config.yaml
n_layer: 12
n_experts: 64
router_score: "sigmoid"
router_noise: 0.05
lr_router: 0.00207
optimizer: "soap_variant"
beta2: 0.95
seq_len: 1536
Below are experts of layer 2 (counted from 0) of a mixture-of-experts language model. Rows are named router (the router's row for the expert) and show model dimensions 0-127. Each number is 128 + 32 x the weight over its row's rms, rounded and kept within 0 to 255. Numbers have three digits each.
After each expert's rows: a language model's description of what the expert responds to. This comes from a sample of Wikipedia text that the model never trained on.

# expert 32
router:147179085172184095168089086154085091183087154101090162104086084167150102099135076153091177137179119083127169116114094076106159106109107178120116167111152164086102091107156168119156162192081106105145178157084114157120101150173160172162114177150167091102151133106156095099101113095094124082166166145103173110089157135161149143157100122155144088109094101085079095092153081155154149089123
What it handles: Commas after dates or years ("2018,", "1940,"), spaces after "Date of birth:", pipes after place names in tables, and capitalized sentence starts like "A".

# expert 25
router:157203077165212099177082097151085094192083159129110171116088064165144107115131086140074185118181131079115164127117089055123154124120122176130136173123140162089114103117148165132161157199092121104180184143095102158134102138151189189149136169149165086082135120125157113127101116089093125083146165152125176111095141120142148132170094107147132072101088106092085084106140071157147151075121
What it handles: Pipes between cells in manager, racing and election tables, the period in e.g., and clause words such as which and but.

# expert 44
router:165170060165183094167074073161079088177109145108093167102090071177165136124127084132096171151163128076125140128126088071107164087105084173112145162110132154100114084114179159121149170195083135086135174131084124158152118159174146175148137184155142109106152138090141083121105131090113108082160167143094177129094170146174135162151123115164109087109102108083092108095150081167140150102132
What it handles: Pipes after town, department or player names in tabular lists, plus "ost" in "Most", commas, semicolons in number lists, and quote marks.

# expert 37
router:146188081176195097182088084152073088184091148115094174107088076160150113104126085132080174147173137078114151116115081059116166101108115178125126163117149166093120096110150161135149165198087094109138173148096114166113107145171158172161114176148150093106139138116150089109095106089091120080161170145109170106085153138155149136142098096145136091115100096086076101085141080162138142098131
What it handles: Colons after infobox field labels like Created: and Died:, line breaks between fields, and some common words like with, for, new.

# expert 45
router:169195086163203099182100059155075088189086145112084151116079070143128129098115103122065154147157122067150119119128022074113153116066109170123130153144154163099125157087135169121129137183091100152113165126117120154135082113162119168132128190150123098125173141143130094129143117080095137094150188154096162120113122137153152137167101124162114083081105082077108120067171104134145161097101
What it handles: Paragraph-ending periods and quote-periods before new paragraphs, closing == of headings, pipes and the ro in arose.

# expert 47
router:154182082182194101176087078157075100192090159109098170108093074172145114106128083134090178136178141080119162125106090069107161111119104185130137169120147163101114112122161165133138172195084110118129186140086121169123088137165170169158119178154160094102145131104151099111097102085097114080168179148114183119090147127154141131144100108142135088123093102085077108086143082157148147093133
What it handles: Sentence-initial "The" in film summaries, spaces before table numbers, "the" after prepositions, and word-medial pieces like Mal-ays-ia.

# expert 1
router:149175095175212116192069100143084088184097155111119152127092069161143095113128084150095157148149123100132135145119105094096154100105128164142123167135127166086131122114132167140150175175097134093149187136106080167116115144166164158163118163139169079112171125108170111124098079105093119061175155135100191167089142136136131128140128104169112094094110103085082100041140059155171139101120
What it handles: Hyphens and dashes opening list lines or joining word parts, plus years like 2009, as in -Genre, Saint-Montan, co-written.

# expert 52
router:134167071177177107178084094158089100197104134074092154123106082167150090132091076148076191137181156082132171093103094075094137109110106188131141138113129143087084117110138143134162142178092120147125175128096117158147094122179157177138125164169168096110134118097145085095105107099106097078186172169125168124097164133142174131154102149118120101109089101088086100101096076152196153107095
What it handles: Sentence-initial The and pronouns like their, she, colons after infobox labels like Address, and final pieces of foreign names.

# expert 5
router:185186072173176110183099086136079080164082121129111208132131062158169120131081079105097183144156102076140171126110109085079168087089079182129106149138145126114099082118144175155134155181103084099148193124111116188146087131193140196211119172156140061138130139087143097103139128080111127077171141181135169121118136122158106130136131085138120110087125119078087092116128115143132140099147
What it handles: Paragraph-ending periods before blank lines, table pipes after names in lists, and digits inside years like 197|0s.

# expert 42
router:164177082171188106165077086156082089187082168104096158101095080165157099094127080137087176141179119076117149117120095077108161111108107187123128155114156175096100093107156156123153158182092100116142180161091107168124101138163163159154125177152155094099147132115157097099098100100088126082163165139119173106089159141152147149159098111158143084101088102081077103085152088161149140098144
What it handles: Pipes between table cells and starting pieces of names, months or words, such as May, El, Mu, comb.

# expert 35
router:162179086176184097175089087159086096179090167102094175098097077166149099094130082150087173137173130085112153108109090075095162112112108183118121167109148172091105090104161159124154164180090098102149170148088115162125102144163165172162115172143160090104149134107165100105092101097097121085160173132107173098094164139157147151162092109157140083107099096087090101089153084158150155089121
What it handles: Commas, periods and pipes right after place or person names in prose and tables, e.g. "Ebensburg, Pennsylvania".

# expert 40
router:161173082185185101171088073157084094185098158109096173098097074161146107102119074134087177145170136072116160126119093073096154120110104181118112152118142171095114086112144155128157164192090110117151171159080126178111104128165162173168129171142149085113146135115154099102091115081099125074172165140113163112080163122152138138162104103160138089119092106090071106088147064159138146102133
What it handles: Pipes, newlines and dashes in infoboxes, election and stats tables, plus lowercase word starts like con, compet, d.

# expert 23
router:141170108146210118193004097148064107155138176127121156084084054136137121126111121125096168146183121095127132131122109099128136082126123147113098144158145193061061127094187176136137153154107131119133228125117102155130118118134142143148155177147161087091157141115168113146092083107069115101161141145096168140111172165119129120156122116151122083116116107109067092110123073135139118110094
What it handles: Pipes, commas and colons in tables and infobox fields like "Released:", plus capitalized words such as American, National, British.

# expert 4
router:128173087155170104158071102125080100186078132127097169100110081168138075127148075100067167127181144079118132108120113072123162103113084169137141139109119180096099115083139151115134164176098119120136173113055113174085104128173144173160149163169149086134153163140149107095125072105105076081174160123120143146105165139177138132156104133153127046124103130088079103112139076123133123106095
What it handles: Word-final suffix pieces like -ite, -ited, -ical, -ics, -ology, -ized, plus = heading markers after blank lines, e.g. favorite, cited.

# expert 24
router:132156106174159066155109102175060084179084135108096152096093048190151112126142111136103166159182126052145151124084064071097166129129123177114105160118132157119098108149135184131142141191083084115140201165108132194136094122142175180150115135162156093144153153136145106112120100109118144087186218124110148144111172149152107101139107109116140114124064150077041139088129080127139103138085
What it handles: Word-final or internal pieces such as ic, ics, act, yl, as in comic, depicted, generic; also non-Latin characters.

# expert 26
router:160178083185180109172085091153080093176089154097096167098087074164149097091144083142083172136175121079106155120111098077097164104107111177115126165109139160089103093096166162121149157180087102111144174153090103160122102145171166170157122175157162092102148137102158099106098101092090125085166170135097172109087166137155148144159092109156142083103100098087078103092142080162151158092129
What it handles: The slash between two coordinates in geographic entries, plus mid-name pieces in foreign names, like "Straffi", "Alf", "Ftouh", and words like "him", "University".

# expert 30
router:155168085164180081158061085145084101181114158116101167115098092192130086106119062134091165181170127074150156122089114074113152113081106183128131123098114166070111081128095142134168174196106122097134176110098115156142105120152186160163086182142149091118121157108145093066127102088097092068158164158138160137127165157130138145114092090128171074100104096079090144096165064147116148122128
What it handles: Quote-closing period plus paragraph break, section heading markers ==, sentence-initial The, percentages, and plus signs in election tables.

# expert 38
router:133163056156167068186107087143067084161117112106084169121121066172182121111113064127106176148164154080141124114114079093051156118142130198135122144106112149135194118119146149139161141160085131125128164130037108146109115155144134187149096151145105110113159130114131090111113110091127159087134142155071145096114183141133149101171095091131139129104123109070088060103101058145146135147146
What it handles: Middle pieces of long words and names, such as "one" in "erroneously", "th" in "Bartholomew", "ulture", "ep", plus opening parentheses before "died".

# expert 49
router:155173088174177097169086084152087092182080171103095168100092078169156100092136080141088171138176121080105154111112091080102157106111111180119118165111140170091103085109156168121163167174085111116150170155090107165119111145167165173169113165152161091100148136114166095107094101100086119083164167132103165109084168133160147147151100108155141087107096101087076096095152082165155142089129
What it handles: Linking verbs was and is, place words like New and United, table pipes before venues, and inner name pieces like Ghiber-ti.

# expert 36
router:161182083190186098181089080160086090181079153109099169104087069164143106103132077140078186135179124078120165112119092068104157116118106178129125160111149168088104101106157153139151160187081114109135173149088114170120093148167168177167124183143161092106147136110163098114100108091084114068165166144112181113092158131153140149161099109146138091110097099088077092084144085160158150092127
What it handles: Table cell pipes and row-ending pipes, opening parentheses, and words like his, its, an, for, as in prose.

# expert 13
router:160176085181182104171089087155087097176089155099101167103092079169155098092138084147084173138173116079112155110113094078094163103112113173121124166108144164092101088096167161115156164179085106107143169155090113160119102144163165170159116178151161090098151134102161095101098096093091120083164168139106172111090164136162153142158096112160142087104091093085081101093147085165152159094119
What it handles: Table cell pipes in sports and election tables, infobox colons after Headquarters, and the relative pronoun who after commas.

# expert 31
router:151195083154169071155085066131080113178093131118111166084097102197148096129144057121084174123149153078146155099107100088141159109118146190128123155115144180122157158141133150126145167173085124095131178146076070175140114143132173138167150164132169105135161135122148089131103124079119107064130173125132179116079156131110132135142095089119147073102098111075070151087125080141155118117095
What it handles: Word-final pieces completing a word, as in up-per, adjac-ent, key-board and Make-up, often in descriptive prose and band member lists.

# expert 20
router:140187060166190100193081097148093101184101146110099183125085087165176087083120080169076180120168096088097173124154092080109161085090118169129127146112143145098131102099153166117119128188099108118149171135087098157098097106167167163168120150161170097126135153118157100118122101102089111085153161164107158128112154153144168144158109042129122099108104104084087110067158079145155152103139
What it handles: Sentence-ending periods and pipes between name or club cells in tables, plus final year digits like 1900, 2023, and prepositions for, through, until.

# expert 11
router:153178081173183104173086086160087089184090159103095168101086083164149097087136085142087176146175129079114151112114093077099162110117110175123120162105151164089101095103161167128149161181083101113145179151089112165115099142164166167157124174155165092097153140106166100110106106093097125075170167138102169111088162138155148150157100117153141090108092097091076094089152080162145147093121
What it handles: Short capital or lowercase word-start pieces such as R, He, Le, h, and list dashes after office-term lines in infoboxes.

# expert 61
router:160175084178177105170085082160083099174091165099092166096086079166159089092131083139086175136172114081116160112112088083096159111112101175119123160109146169087099084107162158122161167174086103109151170153088108161121099148164172166161116174157160090102145133105169094097103100093088125084163161141106171106089160130153149152157089111161150091107092099086083102091149086159150152095131
What it handles: Slashes between coordinate pairs, first pieces of names, months and nationalities like Mar-athi, Australian, March, United, and clause commas.

# expert 41
router:147195068165168111160081089142091106190096161080099162108112090181112122085133088140087182138177140078110157129135105065097164131108118179134166142149162154101133073093168146108120123175092107113165188170087101164127094137164156168168113163140132096132149127137168112095095099084091134083178173116105163113112149121169157166129111122164162076105104094087085119085181097172142162075154
What it handles: Inner word pieces like repe-ated, m-or-als, Off-icial, and pipes between numeric cells in statistics tables.

# expert 29
router:134175100163184105179072116119035142149109116108109193121102081140116115123139097161107150166154140068111165134135112057112162104130102157128125142139135162129124124113139144109145176218086077102143189112102094165152129132149166165161118158143173105109119134126158121119117118103107134083145155153124174117104158138145146121123104144113132063113118103097096114093120082123138164092130
What it handles: Colons after infobox field names like Born:, Founded:, Location:, and mid-name letter fragments such as Hildeb-r-and.

# expert 34
router:138197078182169093167101097154096113166123124086108182111102085165178121117128079153093176140167123081109166076088087076130167129082087162138108163097174160069146110096156162131158162172103123088166170164090098180123108167166150161145124149107159107116121127096156090116091076094132124081168155147109155113116168141135151109143112121165140115114077088093096096094139089180133155096132
What it handles: Prepositions like with, by, on, about, between after verbs, and closing word pieces such as regardless, breach, respectful.

# expert 43
router:158184081184188106171088083151087090184083158105095178100088083170154106100127078144082172136170126072112157110098097076099158104107114176130126157116144167089112096102165160118152167175086100104147173147090116159117102134170164170165130180152155089098149129111159090106097101087100129079170172141098170108084166140151147150162095122142141081110101094083071094089136076163154146087134
What it handles: Opening capital letters or first pieces of names and words, like Bo-hemond and Sp-encer, colons after Genres, and the word from.

# expert 8
router:148175073177190099167087092152085083185089168112112163091088073169151100102132081148081179135178119079119154103117083076101162105117121165123134153131138166104108091112154166121157159183095112105144168146082119166123105133158172169156127178147159096114142137099151094105090092090097121081172169135102170114094177135151142144165113103155146091104096094090086104090158074166151155098123
What it handles: Pipes separating later cells in Wikipedia tables of people, places and sports stats, plus mid-word pieces like "ard", "al", "off", and digits.

# expert 39
router:158174090177179101173088092156086095175093168097092164102090081168156097096142087151081171145174118083111148110111090080093159097112109177116125168111152165089099087106167163118157160174088105108145174152088106163119096150164164172164113173157168093098151140103159093103093100093090121084163170133103170101088164128159150144157100104155146089098092096093080098090148085160156155092121
What it handles: Colons after infobox fields like Genre, pipes in sports and court tables, was/is, date words like late, May, Jan.

# expert 63
router:166174082149195096184087085154086105186101136115102165106094078161173097110141089090095186139178123081134151121103102077139152113120125169098132144131141150105098083140138151128169161201089129110125188144082100171128106158160147183167096177146177084082155073116151087104131091112079119079162175135124155117108181118175146147120099096134134109128092112092066111073162083175138141086135
What it handles: Pipes after candidate names in election and ground tables, closing parentheses ending list lines, and word pieces like -ury in Bury, jury.

# expert 17
router:122172064190184091167100070142087121165106181124098151111089077179119104119117078134081154130174142063125132112112084092137178132101078182145154141106117158115136107112149145158148162185102121099128192131057134149118090155134166177126120151133153105110145164109154099081104106077109142073153141130148157129084144126139144156132087088141141097144064099058063122076124079141140145097128
What it handles: The word "the" after of, in, at, or to, plus table pipes after names in manager or listing tables.

# expert 55
router:146181078172192106178089077157089098196095161103112170105098076161152116117126079134084181153187128078131136127124092078107155122115110182132138159118137165089116099104156152137162166194086108119149186159086125176120098144166157173157131177139160094111159126110152104112099101088100123080168180145114178115094164131152127148172096091140140083110095102085073092086154083156130139094130
What it handles: Line breaks and row-ending pipes closing list items, table rows and quoted citation titles, plus blank spaces before numbers in tables.

# expert 18
router:156177091175192108174092082158083091182087164103092170098089075164156102101133078142089172149178113086127159123103085073103162114114112175127125162112141170094107097098168160120158168187087098112140172155088113167123108139171167167162120175158163093109156132109160097107104103094097129082176171131101176102089162138156149131155096112158146091107092101088079097095146084161155150092123
What it handles: Colons after infobox field names like Genre: and Location:, closing quotation marks, and years such as 197 or 194.

# expert 62
router:160173079167181095180081082156075083181087165099104164099087072161146098098132083146093175137176125074117156117119088076101167102121104169123129157117142171095103100105155162122155167185092113107147177160086116160115099137163163176169126177146155088100147134110163099101105107094091128085162170137108178119087159140159152139159103110155154082106089106082077098089146089164156161091124
What it handles: The word "of" inside phrases ("head of", "As of"), the colon after "Genres" in music infoboxes, and quantifiers like some, several, every, those.

# expert 28
router:159207056165185099194081090145079081180088133137081190126084073153157142112122078152089168100176125094128158152123084082104176134103110177148131161118134192069144068106158182139148179194051145109174160139087146155150100108148162162146119156146151093091174146130146103133143153081108142066150171132122168119073128136145104123188080114127121089136111105078080143123147102135149129065165
What it handles: Row-ending pipes and newlines in tables, paragraph breaks, heading closers, list dashes, and the or in after dates, e.g. 1914, the.

# expert 19
router:119155099152188137167049103154057109170129188106129174073120079149143112092110092153093157141167109069099136131145103085082154075093118164119115153132101168049075124130154157156141172185088125154163169125090122154137121126163176163153141196140143096101108126096165087112108110126102152092177162145107176125097170179149152128136129102124134098096133108088089091102128090148132124100114
What it handles: Periods and commas ending clauses or splitting numbers, such as "In addition," and 6,795, plus percent signs and dashes in ranges.

# expert 57
router:168179091179204099184056083129057109188091118093092157128077092162167123098123083135106182140174149082088158137111118076099203133120114186144118169138136172078138120121151149110140129169098105097123162109076131188113105120146159157142159215114159093118138105137136116116110122122096098084135162102106140103114143142151140152151112112160145097083116097086098153109122087184154175088128
What it handles: Opening = of article titles after career lists, sentence-initial After, while, as, on, and word pieces like -ation, -ide.

# expert 50
router:156170048181167084146121099129085096178079186150071157118094103167144102113154054143067164130133131083140133126117127093129150094102116173152156143092137149095144111122147166100204171207092122106145151123095138159134113133142160164139114178141132096126165109102145060138113108107082110092154176157125201155091155151166132140145119114141139098108102092076084122075163059144159146091102
What it handles: The words "the", "with", "The" and pipes after titles or roles in film, tennis and election tables, plus pieces like "c" in "arcade", "volcanic", "Moscow".

# expert 22
router:143183125184165066161074086136103112204069159111116147121065082142147080086103092148078170152179126065103158144115076066073176125125080174120142151114133150101134118120141176109155127165083143117119172151089128175101114144139117155173129237118159088119124149103154112109095108115125146097154161099092181103113143118153191150158081094176150080122097095098091143089129093167156144071117
What it handles: Mostly the preposition of, especially in As of before dates and census years, plus at, vs, and names like David.

# expert 56
router:170184084177183110180104086153086095178114151115100156097103082159123114120149078112064166106163144083114173089123100085095171132127133169118133156139147165101078121112172150130176168193091095126145191159073119164125102156165155181146099158138167084103143126108165089108099113114099161097156167140114173118085173125157146124107119129140125095098104090086072106077135075160133142115093
What it handles: The colon after "Died" in biography infoboxes, "aged" in "staged", bullet points, plus/minus vote changes in election tables, and capital letters S, C, K, U.

# expert 27
router:156191071205192087191086076135081117187108176105091177108082082159157117113151099133070160137186124091124166143122098084119173110097102167111146167108148147071112118097160142160136170188087114113132155136099146178145113133143147166155130184145159069127149128103174114117117098087106143080159176156098176112086144127137122128153118091151136099114090095104096106088125061171155128124146
What it handles: Commas, and, in, to, opening quotes and pipes after a person's name in tables, linking phrases in prose and rows.

# expert 46
router:158173081173180103167085089154078088179087169111098166097091078160151095094133080146085174139171119079115157114111098080095161100107115178125133159111152166084101094100161163124150168175088100109156174151084111164124099142171165170155124174161159088106149138105161098104097100095092125082169171130108173110087160132163152137155095111153146090102093098084078090092144089159156148096133
What it handles: Colons after Born in infoboxes, month names like August, March after in or dates, and mid-word pieces like s-an-ctioned.

# expert 21
router:142188074164189090185090080142086103176095145108102178093098071166147114102131078143076171142172126078125147119126087074100164103112103178114138164127138148089110089120149162128149167194087114106151178150097122174130114132162156171167119181136157092100136131128150097111108121092109124073165172134096180109087159144143131141163103116148139085129082100096084095091145080149145136087125
What it handles: Pipe separators between table cells, == opening section headings like ==History, and the after verbs and prepositions.

# expert 3
router:159180078179181099182090094155088094184095165096098174106100077163159101104124085145080177136172121085112147108109089074093159102115112178116128160104152161093110104105159159125160172181080103111146178157083112170125102137163164178164122178147161089096149132114157094108094104084097129081167174138114174107089159132148134139154100118153141072110101096084081100083146083157151159097125
What it handles: Colons after list labels, conjunctions and pronouns like and, his, their, plus coordinate slashes and model names in lists.

# expert 10
router:168176066171205074183085105174055085179108142125115157119068071172118103094131104153060204139173131057110152124118087104111174115121124176138141144125142170095117089133166136105137187166112117113134160192110104155120112139156154152166138179144164085116160106124180116075095110089112133085155175148096160128116146128149144150143108112136128080126084125091095094065116074159137152096161
What it handles: Pipe separators after names in wiki tables, plus opening and closing parentheses and heading endings, e.g. Mike Walker |, km).

# expert 60
router:139184088179176105158081088139100120178107125123104163115074071157150117095120059118095182127177125091142175128124094089123163119081084187133139174106145153087102113114161144136143149183090103116130186140094123174133092121164148167151119170165167080088143130120157107117080097097104133072162170140098167119100161123139134147128123134158127069084075090095089094100133070173159142092096
What it handles: Section markers == and ===, year prefixes 201, 202, 198, pipes after names in tables, and pieces like disc.

# expert 59
router:152185095159190097183087084129091137185104142097121184088096074156142074091149098116092195147180100077135163119132100081121158108114125193121144170084174157109110080098152136119109141169091126119128152121103121153101120155158170160173097184138173105136149149139159129104123121106117107064137182132120175127114144133143115139119071101133147105120102092102089086087117076163135138094144
What it handles: "the" after prepositions, "=" and "==" heading markers after blank lines, and pieces following an initial T like T-r-ade.

# expert 15
router:144182091179172105170097089139101111178097162090119144102099079178132107105146077120079176093202125072103146125130114085099158158155092168120107161112161135088072081089170149122172173176100108113166183144070111165148087150142163184144087149163175102128139124092168123100100109106111117080160151117153171113086140129126192108119120119149143102095080103100075102084102087163155150116093
What it handles: Second pieces of words after an initial consonant piece, such as cont-ing-ency, dec-l-aration, D-ates, P-se-udomonadati; also short prefixes Gr, Tr, disc.

# expert 48
router:150181079183175093173082073149080089185088161111093164115100075164154105096130073148088175133183127082125152118113080070101173110117120174134137161103141170093106099108154158122160164189090107109152181136087124161119094135167161171155129182153162101106150129107159108108100107093091123082169170145123176118085168136156139132155099121146137093110095100081083102097143072160152136095124
What it handles: Spaces and pipes following names in film or heritage tables, plus words like his, and, other, one, main.

# expert 2
router:146185095186189093167116072149074088197068100120108160119075085150128122120111053117078167103163131063121146128120084092138147109111128192143097145118150155076142122123210136142147147169057102128170151152095108150145100152169131181151107173129172090081170098121165105102085105070087151052156174144120177131119140131163137124172114125138150059128079093101099127099142113130124146090103
What it handles: The piece "ur" after "o"/"O" forming our/Our, plus "O", "or", year digits after 201, and line breaks or pipes ending list or table rows.

# expert 54
router:163180076175183102173088085152089093184082163111091174102091072162155095099132080141085178144170125069125155119116095074098164123114117173118131174110142163085108099113167158136164163184081107108148181150090120166108105143173170177164130180147161098107154134114153096109100110103094121080166166143109174120083166128153149147148100112156134076109099103089069102091145082165142153101137
What it handles: Colons after list field labels like Location: and Engagements:, spaces before numbers, and capitalized starts like D, In, Re.

# expert 0
router:160175074171188095179087090148087091185078170111098180094084075166149111106120076143080185140175128079110163121126087072109157093109113181126135146119146169089107100110151169133156159198085108119140180141086118167117096144171161171162121180146161089108144134127157098103104104087100125076179185141112166111091158134155141127158102108157143097105092087085074096088146085166137148094120
What it handles: Pipe separators and line breaks in wiki tables, plus common function words like for, to, by, with in prose.

# expert 12
router:148180089169196095174052069162068063176126173127102186108081091165121118100097096149064179109158146080140147119144081091062161074113128159152111178132141150102128121115159147126159150177075130085118149098104105150133103131180132156154140163153137085087145130098139107137153116101045118069157140181128180128124164127135170141128111076132121107067107085062077102084124049185139128079136
What it handles: Periods, semicolons, commas and parentheses closing phrases or list entries, especially after years or names, as in 2014. and Ltd;.

# expert 33
router:142162086152170081223091086166075097180117171138107190083103077158151092143082090128101160090165124089086140126139091085137161125070140158139124169102136163122083066097148148103146127175117095122125151177114145145136110134155140155154152180111182117114189125153177098139118135118126109084161174118106186063092154169159134104108091107165115088096103086097086094099157087130135142113161
What it handles: Final pieces completing words, such as Naz-i, Amaz-ing, re-ference, Pan-ama, and suffixes -ion, -ation, -ional.

# expert 51
router:160177085188181100180082083159087098186089173109095173101086079160158108081119091152075173142178130075099159116110082074100159100116091173129117167103160163087104095118159159117153175181079118129142165163095129156120095131161172168157134187145163088113162129124156102093098125104095137079162170140105167106092147122136132131174109105170131092109100103084082100098151081167150162086141
What it handles: Pipes following a manager's or director's name in tables, numeric cells in climate and league tables, and was, were, been.

# expert 58
router:102165077127185091138071083141073113160111173080075153095060092163151124120140071116090183148176119070109143134153069070111159135082106189111125143076115163087126107097132143136132131182119067127158155119069123163111111150160130177147110159121192081101146128101150107094142098103115117102157173136103184155093144167115144161143106126192153081094100098091094101107113109160153158077140
What it handles: Continuation pieces inside words after a prefix, like Acc-ording, ag-ree, ab-und-ance, and suffixes -ement, -ation, -ated.

# expert 53
router:118188079192176092174101080147097149189133122125109174100102072174088103105149074141080173114172145068134138083139067086134149109127119189146155166180143152112127078135151191112132182201088115074146162149115137165143106103151139149164135197167148093111116126077155119088100089106092123079135170117113165108108153172154110123151113111088134097103096098084097125084101101142142147105147
What it handles: Final digits of years like 202-2, suffixes like Filip-ino and Argent-ine, and period or parenthesis line endings.

# expert 16
router:155180085175188103178084081157081095184085158104092165102083080161156100097139081143079182148182122078113157110117093080101165101110108168122131163112146165089103098109161164124161176184084105111139171154090109159115097147166165173159128171146157094100144141115157088109105106098085118085168172139106169104093161143145147143156100119157151084104100104086076091096152085152154149105123
What it handles: Pipe cells after titles or names in tables, lone spaces before years, and lowercase word-start pieces like r, v, g, pil-gr.

# expert 9
router:166175091181175099171087087156083095174089164101091165095093084162148097094138084149086176142175124079112155115114096081097165101115112176116126170111153164092103096101167166120157162178085100106150174152082106162118101148166168170163110173152159092105144136107166096101096092099087122087165170135107169105089163130159147152155093103156144087106095099087082093091150083159154154095124
What it handles: Two-digit numbers, commas in figures, coordinate slashes, and mid-word pieces such as ur, les, ular; also United before States.

# expert 7
router:153178083173179099169087078152082098184086167109091169101090071166140098095128078143081175132176127077124158117108092076093161113116113177119135158118151164092107105115160163133161170192084103115142178157085108162121106149166168171160123178153146096107152137110153100102095100087089116079166167141110169105087169136152146139162106120148143079110093094083076089093147083169144150096119
What it handles: Blank table cells, coordinate digits and mid-name pieces in tables and infoboxes, plus auxiliaries like has, would, also.